From a checkpoint of a small mixture-of-experts model trained on Wikipedia.
Size: 12 layers, width 192, 32.3M parameters.
Training: a variant of Adam for the experts, 364M tokens, 5552 steps.
Below are experts of layer 4 (counted from 0) of a mixture-of-experts language model. Rows are named router (the router's row for the expert), up (a neuron's input weights, with its number), down (a neuron's output weights, with its number) and show model dimensions 0-95. Each number is 500 + 40 x the weight over its row's rms, rounded and kept within 0 to 999. Numbers have three digits each.
After each expert's rows: "mostly gets" lists some tokens that are sent to it at least half of the time; "comes before" lists some tokens at least twice as common just after its tokens as in all text. This comes from a sample of Wikipedia text that the model never trained on. Tokens count by the router's weight.

# expert 12
router:542539462585517419511535504427496513429583443490495551460428562468446531537521462476462478499579512536539473451467502505535540505492520443542497500555508432507539463534484441515513538560488478587497474465506529477516469554512579480493526472509546524506410420439481496434537492456506552464
up11:521509475545479497512509424502444488481452440477488469496569506535463546478449519425453466574526500526509559523503518476511488578592533540525515566510512489466495522586488472511492478497456453535526470500475545557572478455545535560550492518495484539501467547433515482566564515498494449495
down11:500513548500461455448504471525551556443509485430526457443504525451535492454464499509567590482552481471502498484517465462560595455556541433499583519493479530479387433500449496504549537481566458469487484486535472525590487503502519514538450432521529482539550510514510456495507441543464511530
up12:476459500465557501548527517532466571434460555500477497496503528511489590513468443490459577526493569520498555542557527475415489489491446484482443495489540481525463521451434535518567522531484451514558566532507536496559513489495486487481552571471491492539509533582559434472547507504467478490
down12:518544463478488570535564501525439460454526543503569442542514488526525495548521547514576479527519527559460496495420471549542522519409510507480512494519530516541430446510529463470496428542475522545494554526514438516529464478530580522438554452458539506520426483435534539501490527518468496403
up13:461423547504556487525409500535486461507564514510528522491511426391449564504512508471550430519513524512446504553531528467428525474508487585486513544453416485503473583455486478556506486473544491523483507507523500563517471526517503433492503484462513542451483441480543521486517503398447475498
down13:536505519533435523475426503531499439512545465517592489553509502535472442493520535471501510457549542471514501475518505541488431537538584512518502572520522424469491538533466493528447478502453516533494491473476495438447457516497522497529460522555445525534447474524496497482498440472546572533
up14:494500469496570431500530528505512504404466492508468529508496513520578567514505488549520509479517516544510514493532474420526567522523542500487509518561564519504537527497510512511527516492497444533451547468558538412555507489436526434469589520453536430438500570476510554590540501510437532465
down14:574486531550517552490491479521468453493497521434545453489432485509534513490537506506498485544518560589545483401479524494511481456520544465495479490416528450438517484426489525514505435546374530524499448503475455506505514514437543498492444463461548476494494508453534502443464551486483541536
up15:515570464518499474451479477469580479544482536561484490553465445533525520481466544464469413554475537496475510525535506478447482515511548476522496480466534505500540494474513524553528433469552534492480393395424573466478492367466524501495484459469495387523496483467540557539495522447469506452
down15:483527460528513481518546506515488490563420477538620526459469486561461468497523495529512574471499536493462563469428476501523509522469595520454488490515437487505497511521498453509545425493545454463501458419464483469491542527539411549501481593466527488527477507512510526397523471513523485428
up16:511531501508486447558484495525471492498470480453510472466526538461481514464528503439486443548524456551498452580416502403463655563500463561534494531507491550592481462547509455513481546457505447451528596565538560537526469466478465473504414451507529474471528440466490499532464453420527400475
down16:591539547544500508537408521487457471499466509454528508427419481461437482517463459509515465562567532443559532560482529469548549498474579457510493513527526496444551505522470507474434527456512499527450538480441482515513490466401465525532480551515506492505505458461520448457524510463492525488
up17:506475504497556548508467503534577442518514560511472509498497460518536543521456535472495467506545471473424499517535545497529524502649492496481522509510502473489548584461449482491505542479442495511513448544407519548501454433470480479510500468544535506547574621503568546447516463453497439480
down17:499544466454448497585462556461447478522534443546515518534516580501454499536552516550530520466533527554529506463505559481544565469473526494522506485585417512506469483492560481471482518478559505461523450487502464473480448522550532535447473449515380436453433487444480561515455463527509536492
mostly gets: " Gold", " Loss", " LW", " DNF", "ades", " FRA"
comes before: " |", "20", "–", " \"", " medal", " he"

# expert 27
router:516548520448467539512503404533528473566502479534473552530492511494530477542462529526520555506559517504595513526416590481609478522428503534546428486509511558472520558460510472499512463485571539558442471433506432509416469476490503482459476524553516514504509535438528530468425451559566481533
up11:585490570544513493495474483525592525512493504514463480499490470443566477528484472522477437551533414542572461493479487476491503597494462525507469496497470531494561474489480537549472469454512491525450489535442497545481438509536579492528510531514474501493606492450536488471463503549467472491
down11:531477518486503490515491542569514464535391517487544639528500533463570495469460554520549499534500572450453555483429446503480581517443493479549483566462488477512536483477467535517445490496490478432487460475462527512501491444482520451506460557546505491513493512590474509427492462530406473501
up12:546493483433499509506543460530465477516432533482463442571512396437462513542540535435489491539485506473525491494502528531451466565469500486469555439481505469499544386484519500559469487501498501504489519554489605473488487503459507526527519500536458506428528480453544581529503462541547436544
down12:438470475523533548524524529498510440522518567472456551439523474459512488534559502511512445562449475487532446470508446531397488522493483515537461486429526490521501480513513510545470512435478524473607518495494552472505407449541389439490542545556544473510449498481476501532448492575484492549
up13:562491514519447509518462474545401500550531496504503565558503501447576608482529471485509471503470513551435492482492478533458483539485488525483546505508552529502512508506540465562473484578481549430530470548539529464524412498501492528444549479488457466563521577522503540504471481470506481516
down13:444495498476498504492538515455454509431541492543572574507441534498594494530515442600539513522536458500537460481407597488496486484508515469479571425489493458508511595441535476506465506480504579488467481535545508570414494509517505489501513485499446479531478560506500491426462401473543470488
up14:474490443444562370515456502608476492542486485449527512539484532585506485517503529457465530509502516574465472531477479487561496556507380488459427475471539494512490561430558500490547474501490471496396455442509542505493475435493454454484486534477487446477496527481539498513501497547520555542
down14:441459541520549503525468551497459575475497472528580417511494473497506539464539458495475455496437542527458492494558549524438447468468533478522455478566499534403528520588472495514543467477531531511532525441492476509547516564463531524531525456490541561471472458534476527504471497489499433449
up15:511513478484491460410493510442475440467507498577483486528484457438492530487555521488499537448479522496527485503512460584503482505546457493554522567536471476498515451416467475562530461521492416455525514428560518431433541475461504454472546574515457520521452554592566523519487493543472453438
down15:494443465564498460538509471484559484484544497428491506488523460529395413498483459447432439513443487548501531512514453442456488552527545562446513478488567539478489535524542529558524448461432494464491572520491458546522503471547474515487500564527504492574573562494519445556509491522516516556
up16:520525415567488490545486539524537486569478434488422483490501503531455467496471540542445479575524505591530463568477458539517468530518461512480539498490478553444537540489523508484445508473440437441505497512477526452530549483411516568462485520525520528549513600489541593546410507508523462548
down16:424461507487559464552519556542468457434523576580529505480494445513490471455475525488387477501427485435484461472590504476471453540585521478471546496465551453493538516464492527470475440557508503589480499496526537460439499531495504494550460501509556487467453433495550496495574486532522550503
up17:456562462485466494459540601489522522488480467618511506563544521422508505541470497477505526455497513461523502461415430487456418486541499466456426482513521514553489503449397545529532522500541517491493495493495508554436499549457464501423525553509552486475495504494499501489533484526586563473
down17:466535516522507538457505506517472475508484521580506526442477440552514447491390456476572485452568551543530463495525446536513470569505485555501418568489568457504483462501495503483439478496486445490510549478512523511539538477504467529541441489496440411517567531455548483504494550541547450489
mostly gets: " MPC", "″N", " Candidate", " Coordinates", "Scientific", " Died"
comes before: ":", "-", "\n", " of", " /", " by"

# expert 3
router:468437510495518536582445576548478447540480531435503491483497492476598526496491442523446533495466440499431493552520511531440497439603482493519524561466503439531449502555487458504515453365423580494482516504467558534513520486453447501465454519486526447505553461503499459537602514478479450522
up11:478460519493459478493500481478443411543561514500499460581482590533438549549500483467551480525378555594544457459472526481505463434546431491512549473475509548478505517484521464506473499446506415466509518453505462406423479488484479451492493522514516542497561504527482547503487529497546462478
down11:489487474419504479516563503466519497487500525426464526501482509455530505488450488517523473499471394528494561583467549468547473585508484453404530491493478473482509544483609536521410551512433487549464570499546519459461556439516526515507479483521483514430448502494529425511487480429525512474
up12:591463532552530478469508484504542498514532523514420523483526492491538596492451465479494455485521457481493468574517546577569442431498520449494561504483506540547458564518459494480517489428486552491468534527539563519434516456477519505483513553452444497544451516471503508490481537505450522528
down12:474504538540468432512488536467482505538480490506481458469438507536511495421479508497493486506516435509482490480502469510566546487443529508598538469500484529475571547530440503484401515507493517511498496472525535461496479487465508494500446545475502486528427539520470482472479546532477541496
up13:484471489517548528527534501487539498461484508497498536490529519500481576498495545507471516536454555498536449604424517479463431568439528518539489480469504492516488517477472514486513560460469555537469453489472509462472480505457576521475524500429508448461545462572508479458509558479445542533
down13:498473450478469472516495479472501510522477537493575524435550484492565549533554559524525502535525534518428566456517553463472473467537495491404471439566452533535512538469580491441494519433434508463497423502496487517479514443515503502446508502565511533459508480470456554498571532482577502489
up14:494491465483525497569536428479441516461509528524481539573510525479471535517525492484454495531465529576550508568534572563460511584493543502505434533498466608495499484422536516534506435478473486513488619484542484488457511544529466560467521479481456526521580500465498496509465480455487446517
down14:525470454555452469482441509507418532538494447441462496568472539479503482534491485464510572504441561488508527472483520496533485529534534472495487447532467485506455564460508497499466440467477489561407536484445539538489553499517480473557526553386444490476437500505525497451537440475519540429
up15:502513487483521503498444516555517474514502558501433526468455509415474502512467439444465468501462518479516530538547554503463489468523551480480534483440539512521517559558479470561546426466468577469544527497545568486482502432554469505487494448410480434459566527464485495512428454563489500543
down15:437492501517459518538467535446508479479475437492544548481412519388547551498589555539502528536523488515503444432537465471476520490479577479536548536499519615434459505505520458545512437461487469518551446426511489553484548474593475592485483455523500536536455531500482508472450543535453543392
up16:514522487471530452503506581488526470543501488539512543513500491451535489534500550521522467541522578504535474522501511452505454456524469472540460527562517548548478480502503489513525541427504453428486521431441624477514524490498478511559542556407493501465477514493531500496526481489532394550
down16:465466449453554473559549467536536448496590503463505505429455506482421494533586519490547449553500534433487516511480482523446528569516495496475606575533409500544484427548527481496599490479543554532492470523455499464462522516481509452509484522465549487494556399500498480539468506518602469567
up17:450488507487530534480533481493488525494492519488455504574491521567522481504502529540445469462474429542525519547439583519429440467443453471546527435452522483463574527510494560530566571543496504519488429457485484449500528508464469555482483496480468514515512506502506444523499524526577528495
down17:478479498531500545505506406511460496468562495591477529500558536502516552515598530483491469483487527529488509492513529519457608439518440431399558501510539466504464411444480469482460533474554476451482464565538484469528416435565534554520498522454493548487523478534480468528536473457504533457
mostly gets: " MPC", " Lemmon", " Nintendo", " SO", " Haleakala", " Sound"
comes before: " |", ";", " |\n", "|", " ·", "0"

# expert 17
router:480596556453479540490545437514426513450433413520515479476498497555499494548560515549468557519527549447531512500460525440449574555495522472495455446478576494546530513447473436475543516512588478531448517518445522497484522548559588506506472438464535492454511499530496563527470547488499526485
up0:555554503507593437545479454540469557506526479460497477528495434562507476507543521502433467572504522456547482553506482512480442529560471540590474469500543519519506527539429472473526501462446522538447482527491517575460496467493510518465479525500475496521452528509494490521540478456534430575
down0:466584555495550561488521555535546529523499433482503533505468472537543507561504491525458450498518536475547514530534496533504452525516443453462493508555520485488524555509475525547585484459478456480517459517554529477469493559463524448514414497510552459462550503467454530429500442490511466502
up1:473474500484481482422528547465528555417505481567478520556458447475533537522496482495508454471544494502446597522528503499525450457550475512536501509515484504529504508460459501536501575455457541553537509515490543500546575466408547464503604549453503453462496573592520513510531450474515455538
down1:474520505556443507431551508492506533525548509494524497495520381504482623519506614455494544402502500490486525467482509485468522436499493464484512509529463448569547512447481486606532456528560519514531513482578456466539553556486481515476510546502576482548470532533568401538519499480525505411
up2:464529485498488450503545474485512596446526507613467484535517477517469503509422500515520506436504563521490496473456532452543499539610457480505444456471539453440564540519466520481538486534475543584557473510473537508505573486503457457505565595468476511527543493554475509485591510500503558488
down2:526470473510575453553482476487534548535492500540538436514524504531499511489573545514464507549491506472515497456565500481493547421539531457532504543551531522480490512396469455522557465486488519512542452533477550526481465544540513460483530464524531475486511479433467519481422570538516486431
up3:461484517517566463519488550551521427502490447568490538535547530483567435465487521450519505507540556495486479492461535491477537557578464499455509462508456464515564459532486469554504472514529504449481556398467453491475527546533577478510501528478500506485594562524457552473468487516507528594
down3:550429476558417496481479507513508552471477504570441498597523524520534486520488458539484528508544495503475522552505481460438550512490501540520555594451543568476397508441505506513486387541393463545509518517503542494460509486484466510519493552573476496530524487469488401495515541482493499524
up4:495510478546479482411509519477498465546419532475494443517539531421550491472511424458453532501491488498571596540521543495518572465530530564429525569539404546476424501520500528566417475477552481433556487526500467539506508478504452457405463468480439504483555463459476530530464492456482416501
down4:473521489507501544471587445486477457371468491485453504492527522473515602545554566497428565519500520455562453456562519465461480519447483481451529516504535504530568526447554494404493502530504498517539501476473474502433435551421475451497545517542443540544529439462430533569580529476507561512
up5:506544540488545557421520482469492484453545527556457499509515486537485537517503581524508463472494594474477486553473510552506514565480449460425428512438546475416474444436559514511465481544566488518584519518467504471546507456483480430478555568499493516569481502459516457510405492553612554524
down5:465513477435468397539523490453527510537566422402491448569479430461544540536465436440508476469507474566523488419539495535505512492553473493474470533512531501571477522527465523548529469535486458521464424528535583560430497433512458447523437492585494449519499482464548480509531501501512525507
up6:492518562441494498450433498493458513489457533563498580467509500522552517476516526532493519550504615500435512500442503529524496539488497559518464480492526498507527514502488514532501474546529545602505501468522492516479523530449547418484493522497469504511523468492568550519476435515495519508
down6:577473421541471507479421499443488490496501525449472459505548485534512479508452487528467576466490479601524472420585495480498576467511518451501604491452474485538462489458507546470564447507523548471512473513530526536506553534573567487452460491551584504512523445526463448509536467501465502428
mostly gets: "%;", " Inc", " Johnson", " Museum", "ham", "ns"
comes before: " ", "-", "|", "19", "born", "1"

# expert 29
router:470475484578467531470382493432542465507542622508493497523582540486464506539488453479535502468533468419472517483570504499475503544501454517528478434478541458534531495540502460440535467548486520452549469555503515504525447505492536457444520516480530483497478449452568544565512448486562503449
up11:518530498530485516513428505436449526526553494482507489604532523507615509513429478455524484481480500488585488530467524426526572502470495553489457575459571585485469453535537491452493570517504472411477523511552514476497474480456468508538492448445544420492499491487535529590372494495480480521
down11:566447565465485580523507551476522409533477417487502557480553552532549456546480502524486517493463533560433527476522494484462571451502447476539507579562486528502508508524501510505517423472477430476479514504511457535503399588498474465429507486471466454517485490456468500510467437478541444545
up12:540443450542458487589529515485570499477494512531459493560520515461516471557451528505558392529451518502510492514545624470498524504581463551492454485430460549458517493482454545443482513476501474521502565520484487547505419419502454559487528502506492497484507506465504539520463516531557521520
down12:463535452446539482449523553493429476534470545426593488472482531582509542520545528498480516496528548471542520501488459560530500485490525502472487529546465441472524560496459505541497538445477507491523473539491495417516534463449464447569526441517552497544497526496501454504462451487548537461
up13:491527502501483502437478542559509557511516515537443481483578523466473493486453510429501408490503479446535500552469532550454475507464435530456526510470542484449535534554522508516454598492541499536518506455509499538492422503463562448425550540511533490432491507507537568434531506476528548522
down13:477570512448540488557439487499562510507464550466565525450476470555557527529507527450444502543490494588500402454522485514481485462548500495492493537472471491530518483481491508451528484529542494514498478472564463492441519513513480466497498518520530537461512485490560487509546541536404543372
up14:521520560494437534474447527444466542521505527531436446558468424376445511563544496478488458475444434539551524474562534439489446509548450512519489502473510464465495491500516542502545458564482510543447555490510469528470509552523494508518567516499456530457538518531454552522479499487413492504
down14:545542471496537525475514455496415549445519454502430514511468538436590513495526478470501565515564497505527462579601549514488546436527570531539528539423543503563454482563493504507546528481518515515483487478499556436504430444536516459515428514488494509508470565494537478470544505497440478464
up15:543528500515540429497443517507360512475531529494460521530452563456489558434489458461473428580432515488522452587560508529488504507526497440479482515466511512551504507560467534517515450530523548498523477500505547472543531471528483589459519502477498452425476538501473507479505452466444464584
down15:539447418532496494464386451454443501486461553539547502564511500441514476466423461521524506524545505487597520490469531550585490535504457570534497543498523459472514430452478500494504495520553468383532475486420561530461501527478489554453459514517467475516501492501443551498495516470461495510
up16:564504495538473464475459475425548509508526536516477554493524518480535581545422447445495481493477525498496498521507503514456480575468522508546515582407531517499503509546447466518475469478498546495568448459482506455537462468517467502539536432483502483475552488492601566505457516524489483501
down16:544520516483527487425507582578481471506516505461529589511508540503495492480436476494541563520435495474477504550447475445434488511463474474495499461462439505526609562496481479530499544523540476435479523402540440479510460427585504527524493564469512461475431472464518457477499486538490523459
up17:479533432463546503497404467516473505492507543594496542548547439455457504398493519456541467476522537445566466510487565538516544530465485530494484504457422528505535509509525544457465459544507423483510468503408516501462591451475494546493449478476517478493492507436440543501425404527485457507
down17:438516588520485525457513466523518472469532562482474480553483498471468528452484511442429480492558524450467494531528527399485611488573526501466485530452524533548475536403539576529536475481536497505512526553493500459500575487556499533457521423467460508479492535472509477528504457629500503494
mostly gets: "ency", " certain", "ount", "ject", " countries", "mon"
comes before: " ", "0", "1", "2", "3", "5"

# expert 14
router:461565532442463541459529514483470548458527557542488516520460459539561463460494489536466567515516435482494519546568524495448435480498463449481522502441491475570498493456500518451558481518537573521507467622517474531473452548547572513433515478506460473468530496541529407476570477510531521524
up0:460517489516465542532485503452536546467491553477511530542497518523534584483423479512419525534569459500512507647517483430505452498551492517458492495473498541557463496517505506476470483551552508474457478558497497489494499514486483529445461546510435513481496566499528488511507476507485517533
down0:454414515594538492489523499523452504461465512461474537487452522504594481537516560456554494492525509455514512505534472544574495486399522428548529509487494558434548539483500483467495514435525535518521397441526482488512545569522458514455485506449520481503433476456520464475460471507423513500
up1:529599478510532549568506464523499509540454472514519492487493548532563633552389576488516564533490537529469508502522473506546410499587505515447438579512524538497545479442477532460472494570450489458441532556541495488491504484479518525521538476518442505551493503525516537521500574525512470567
down1:469536472547484462514525419453488604496535482464557501490458540482549447509524468575499518499471463461438439475554411528543517484448439468471517481527504501471510482459484474503521483517504479501484430494509435441484391502562490499505473508515528492486556416509469487513505507508491575433
up2:531588480500503447497516555506519548363492534507518499495538459494470526471465524527532470479513588538443499513564516482435487479590508517603498438456448490528509517526484539502527468480546508454549459566476536461478528534529485467535506556412461475492530466524460457551552520515531542553
down2:548561495509522481498533433546461442469421495391607549461501498441530510479528554463569509459489479465421575507511475503520516459452565540529585548471459547499537480497521456505483497458521490487481433484432461448510537510525483521413466488505499442453539462453472457458525522488515463533
up3:554499514517505452445508549501471548502498510489438566533506452466458416439457492527403463504420498510512469574547559502461459477497497486529515518490487496490479512464438482485474520482548542443525538538522508471458574534374443499495518559456489497552549524505541520532470440431465474543
down3:560515443475486475485498545524464550556476484461542527497512526489491451505493431501469442447442493542499515573482484465501506444485510496498540531499521464497438452499547492502410568441581544457527471474577456483520491518440462495485482552490445502564472578573482497510488458460469541477
up4:550562534524519483483510483434482499422536426405483522495473535435485549434477531487432512540551476544645520523463543468502423494519522530497452517567469541491513532612498485568480488577553484534438518515499508552489522503460536536498512469519471500473569562445491502460512514451567432500
down4:499452495485530468551491539473485518462533452490459450383479538525538505434481493512472531498446494480481539531476490517444547539465493544456486503474512438496542472510492566443529489490480445572519499572509511503495519531552518498503557439456538538528489496490529552496502436510466513481
up5:515532563468515549485516518466454524453512511494504473495502449453540538483440491491424504492476533426490480547470532489404478513564452520524499432501488571506517537541495600560550550507474556520400503551473524496465497460489544573507519519481495457416521565516493538505523447436485474531
down5:513516437500500510548424462586469486516588548558530472416484522489485484486450473540532494478407549475474479532474547567510534471517448497521493504493460566540540499431468537437576514506506539475460482539543492458508517510468577566465485504505526571450447487478484504542564471466507520545
up6:525581526431514545471493458518492465510533499539419470569474557481505471539493584472450484573496532475581518533405536556467451505539455470558501548572580568543554557490525456508522486512483497554463508510498585463487510505409514516543497439493489496504525508475499554489482494584534386528
down6:546530477446572524565574445479497510470582523549543468494417508542441477549464483555463532516450480486497531556511441500456500503457442497487498498528482475555505561533432537504569560450533509461457539511564529433496469546511501527598504483501587565450464527457474454461550508425487503474
mostly gets: " January", "°N", " May", " July", " February", " December"
comes before: " ", "|", " JPL", " Haleakala", "frac", " after"

# expert 28
router:478436453556511489534503535491515450453475599440560539492551472495444502501602431524497568492515479518429467509519421507431499499589501473432598568501461501516474469479455470526534476502558497503588469571497438432535487561533483457465475498523547491461480427537490535536470472432546485493
up0:482514482484544470433484490478435519479596559555455449458422530529473471489502513541454506483493590564500557539515526511493417555496527464592507541564574477477488528497487460527555512475538505502520489468532521466558477576454487455464512443491401517566503454486490504525526441534541460513
down0:551521568483503495550546528473512530489434457524528469529542448454529512495516498476570535443471474446500512383471542444568552531508525463466490452513497491511425484520460505496500527518478508566487580553505475467524452474530497531553455522484566491455454569558510510520564477491450589431
up1:460514538545485531499485473523498526524497497555505452556574464463502372521516443543468467467490541576475580568551488463501491517497518462539445486448497463501567535530502518439459523529502468459581584528482470468579573465477474486479522579489490537489515525513493539613506491435516426571
down1:566476392505495421486466493493469464498528439472604482518546497508463518543552520546454472438462510448557458521461524487466446549489525489514574515463543457484533502440487552489493512531520491535497498483532459530482566555567513595521516511533504469536593465506533552494500399434471577489
up2:454489502480482476533497473505502529455583580492448498597516500475471536455478544542560493592467480543500464480502524517473507504460471465464488500423539517490649515473466386515511503430491530518505522463511480466540484460499469462469514537488439542518526546577490580547498481539535455515
down2:532536540514466521512530488462502408548522549492587475514514537466515458487574489584449523541523471453505552475388469470509551545491483454488496515608466472508465513547410557529432580434541473442556440516547548501496466513542468491447489525493467472544560507511462464458475500495515559511
up3:486456483507524466502535514476544514532526553482515471577507543521479507554522447458444496523514498550533546512466545464511487512562499508485520564500524601444501475439568461418495440557465534510535477462527500474497516618565497429528472507506534488397526566498430513567424491506469453488
down3:526524529553474504460493485441399520512471502482427583553468610522586523513535490444440597532516498502467525514479573465430472479435492451448498508476496468513501485540459498528531460553493493540463495500549434504496500445466527507415514489463456494464419459466538540444547501490486553492
up4:504409512485555477518459472456509528486538501498509529572519471428484539464559470502548540590523460526558481484475489515463553559510484506476444473480500591464486518524478459527573443464514471476484528499455471425567512513459501489482511570452521514509491574459462560526520486451460447493
down4:464543503620436473549589553510486486451543551375559512480440586516555512409503568579472462494570482470455507546457496427506498530478475453451543523479484535476493485524435506515498565474515518498517457438543478434546449531491441468472525518449547501530528524428546473558511493505497530447
up5:495524501525498465530479493532567531504465578481505488498529474527454420458427525590469577521507578441464484609599469442449503466546481506519518603512544529538491481445528448529456515484557410486486489464524470427546533527480537488486504460451442419518535539528532501578500407522487491487
down5:517513504528447477471505468473485481464578466488554557499491511482488487509554462473580527461518475564491519467445581520560422510533534505456535473549434547511468511472451560443514485515563469496498527523487537523505498518414488474509492521517582514429441547508544528443523454521503558494
up6:534504493469495497563514519484434470385409530549471516479587470455453447453488447486505481550476602563507519441506473550500563510485554498530378522459493525529526458478458547545496483516577512547554503467494507452566525508475494465460495531499487503477462516523443419467523515510497505497
down6:455503506523548427427545538486527544535495425432544500496447483453492514513494469585499541471551463462485480551553483440454425526475481489470565474518474495440517545513512442528580481484554451555456496511560478474556479483384521485503501428448534437503504542488504524558535433572538559508
mostly gets: " Russia", " America", " Administration", " Israel", " Europe", " Iraq"
comes before: ",", " and", "19", "20", ".\n\n", "'s"

# expert 5
router:509556530420480559519534507562431574550492519451520480477502548436503520561509545520544505549495525525532532520425539523546416503480516509520492487527562553478481521531466510519514515464534569596413556439485549543461576526497534517487448494544471532467483492418500466469502484560505497527
up0:526520532457516491471480474530482478455498593485546542525519542444555517515456449498500529509523514554501530569529545520542400547520500488496488553455463576556508568501488472477432494459506502536508547518543526406520540442488497474550471532459450453567488514511461513523496506532541444536
down0:487557457494542459552472460492480525479426483481575487491496462542540487504539445503509506563465468486530508452457505493500471478493513507522448530528460522531559512507539465494509526444483496466489467474556486543576476464485467487501466488561488550565594531464530558506530498444470460420
up1:489484481478504503469448519486532435496427585556457478473533515497536536401496515574503532441487517505508496468457496537507450529526473553466459482451443536520547584456477551566515553480530495528489453451515488431481527504462542441519456489492472439501506520535522500484478455492595497517
down1:504457549497487510426505516432491531567478535556498499525485436484510527502471384515507454482466478503558465494504489444485456527465568471525490447460556525425457462509494513549614514506555480530454504507410542492451525520509566568426598450457521484482462467553446432524559483517472467477
up2:609558470489472485553488466540505535472452521506467541516466540535578540514522498527508459566479566476553557446472532490496487477515524498478454474500502475504522440450500539508544528450543478560538555464528559474454379552508474535533488455506525446467485595436512466471459492563564560552
down2:477502583445521528488533464507456465469479492497613509440486502500533574475419502548528549474546496494448463454595429463406505513545470506539548516565430489411490496546536538547561469514530556483497489538541510505545438484457501464503541470511540469494514522531470568533477474507518480540
up3:487479558454501487576440547469455470488473585483516516536577448529580537481518497553484534515507495487466531522457534430453479490534505549442516542486475495542463594512482475499496512495480489514503528499515477475428489483515539567481474511467464412531485507451451439487549436494448544518
down3:563490432458477547437512499512500452470547480524448475517482539485529596545526535435502528510577520508543444506478475455451509482545581529554532478501478586504455434479531520489486485516469510508529568524465561405513534485558415571467605423536521482513497424475481467487464488496505500505
up4:498502513462442494427577496509481505496540502457472483551515544482461491504428540517499548505498499500468500509571529506467475569471479583495547497441460492518521519445557516493591514492516525445529540462585504535473439471479488505481512545455471499468440512449458430543501492512520470549
down4:500495566513467520538594435510466458509454542526524485491480572546488487551477577498421593535562515597564507511482508469470480475555427531499417485513442516432541497427470513461583525526477541404566462428507510537457529509510430489461446513533560418508503498481441494564531491507507456440
up5:490509538516599546572548483514478548486461552470506513526563416444522482461473538527470505463480486564558501468542378477455473504507563474544561510496589540458471459504495539531509496538553466530500472494510566577489505505485461507558493536443455486589519473483502524533467450520580523476
down5:460542584459534532467542536502517563449530500539416450503467495541512467521402567500451594552467559509528493511458460501513453514539581515569519498483587494481457499524500536483489493534474569585486496456471541601558545556495530501516485482509494490533452543500479491491525430503532440519
up6:520488434508402485510507462430508510482527524513478503547487479557477484509446525522499517549510567512460537480492495529519460490510476474531440504459476520463484511540491478567492531505514537487471438509524515385439457540518432439506496541488487485524483469483571492524572487533561511522
down6:475503562400464452539400488553544523540575573501581559449475544515519598442421453446568466425508555515474490501503517487496452567481501521497488514433562563509452505523524508458491466432497538488468533524518451463488564508516505433517469470530499478510444458476501497467545525558541567428
mostly gets: " None", "′", "|---|---|---|---|\n", "|---|---|---|---|---|---|\n", "==", " conf"
comes before: "-", ":", "\n", "|", "=", "See"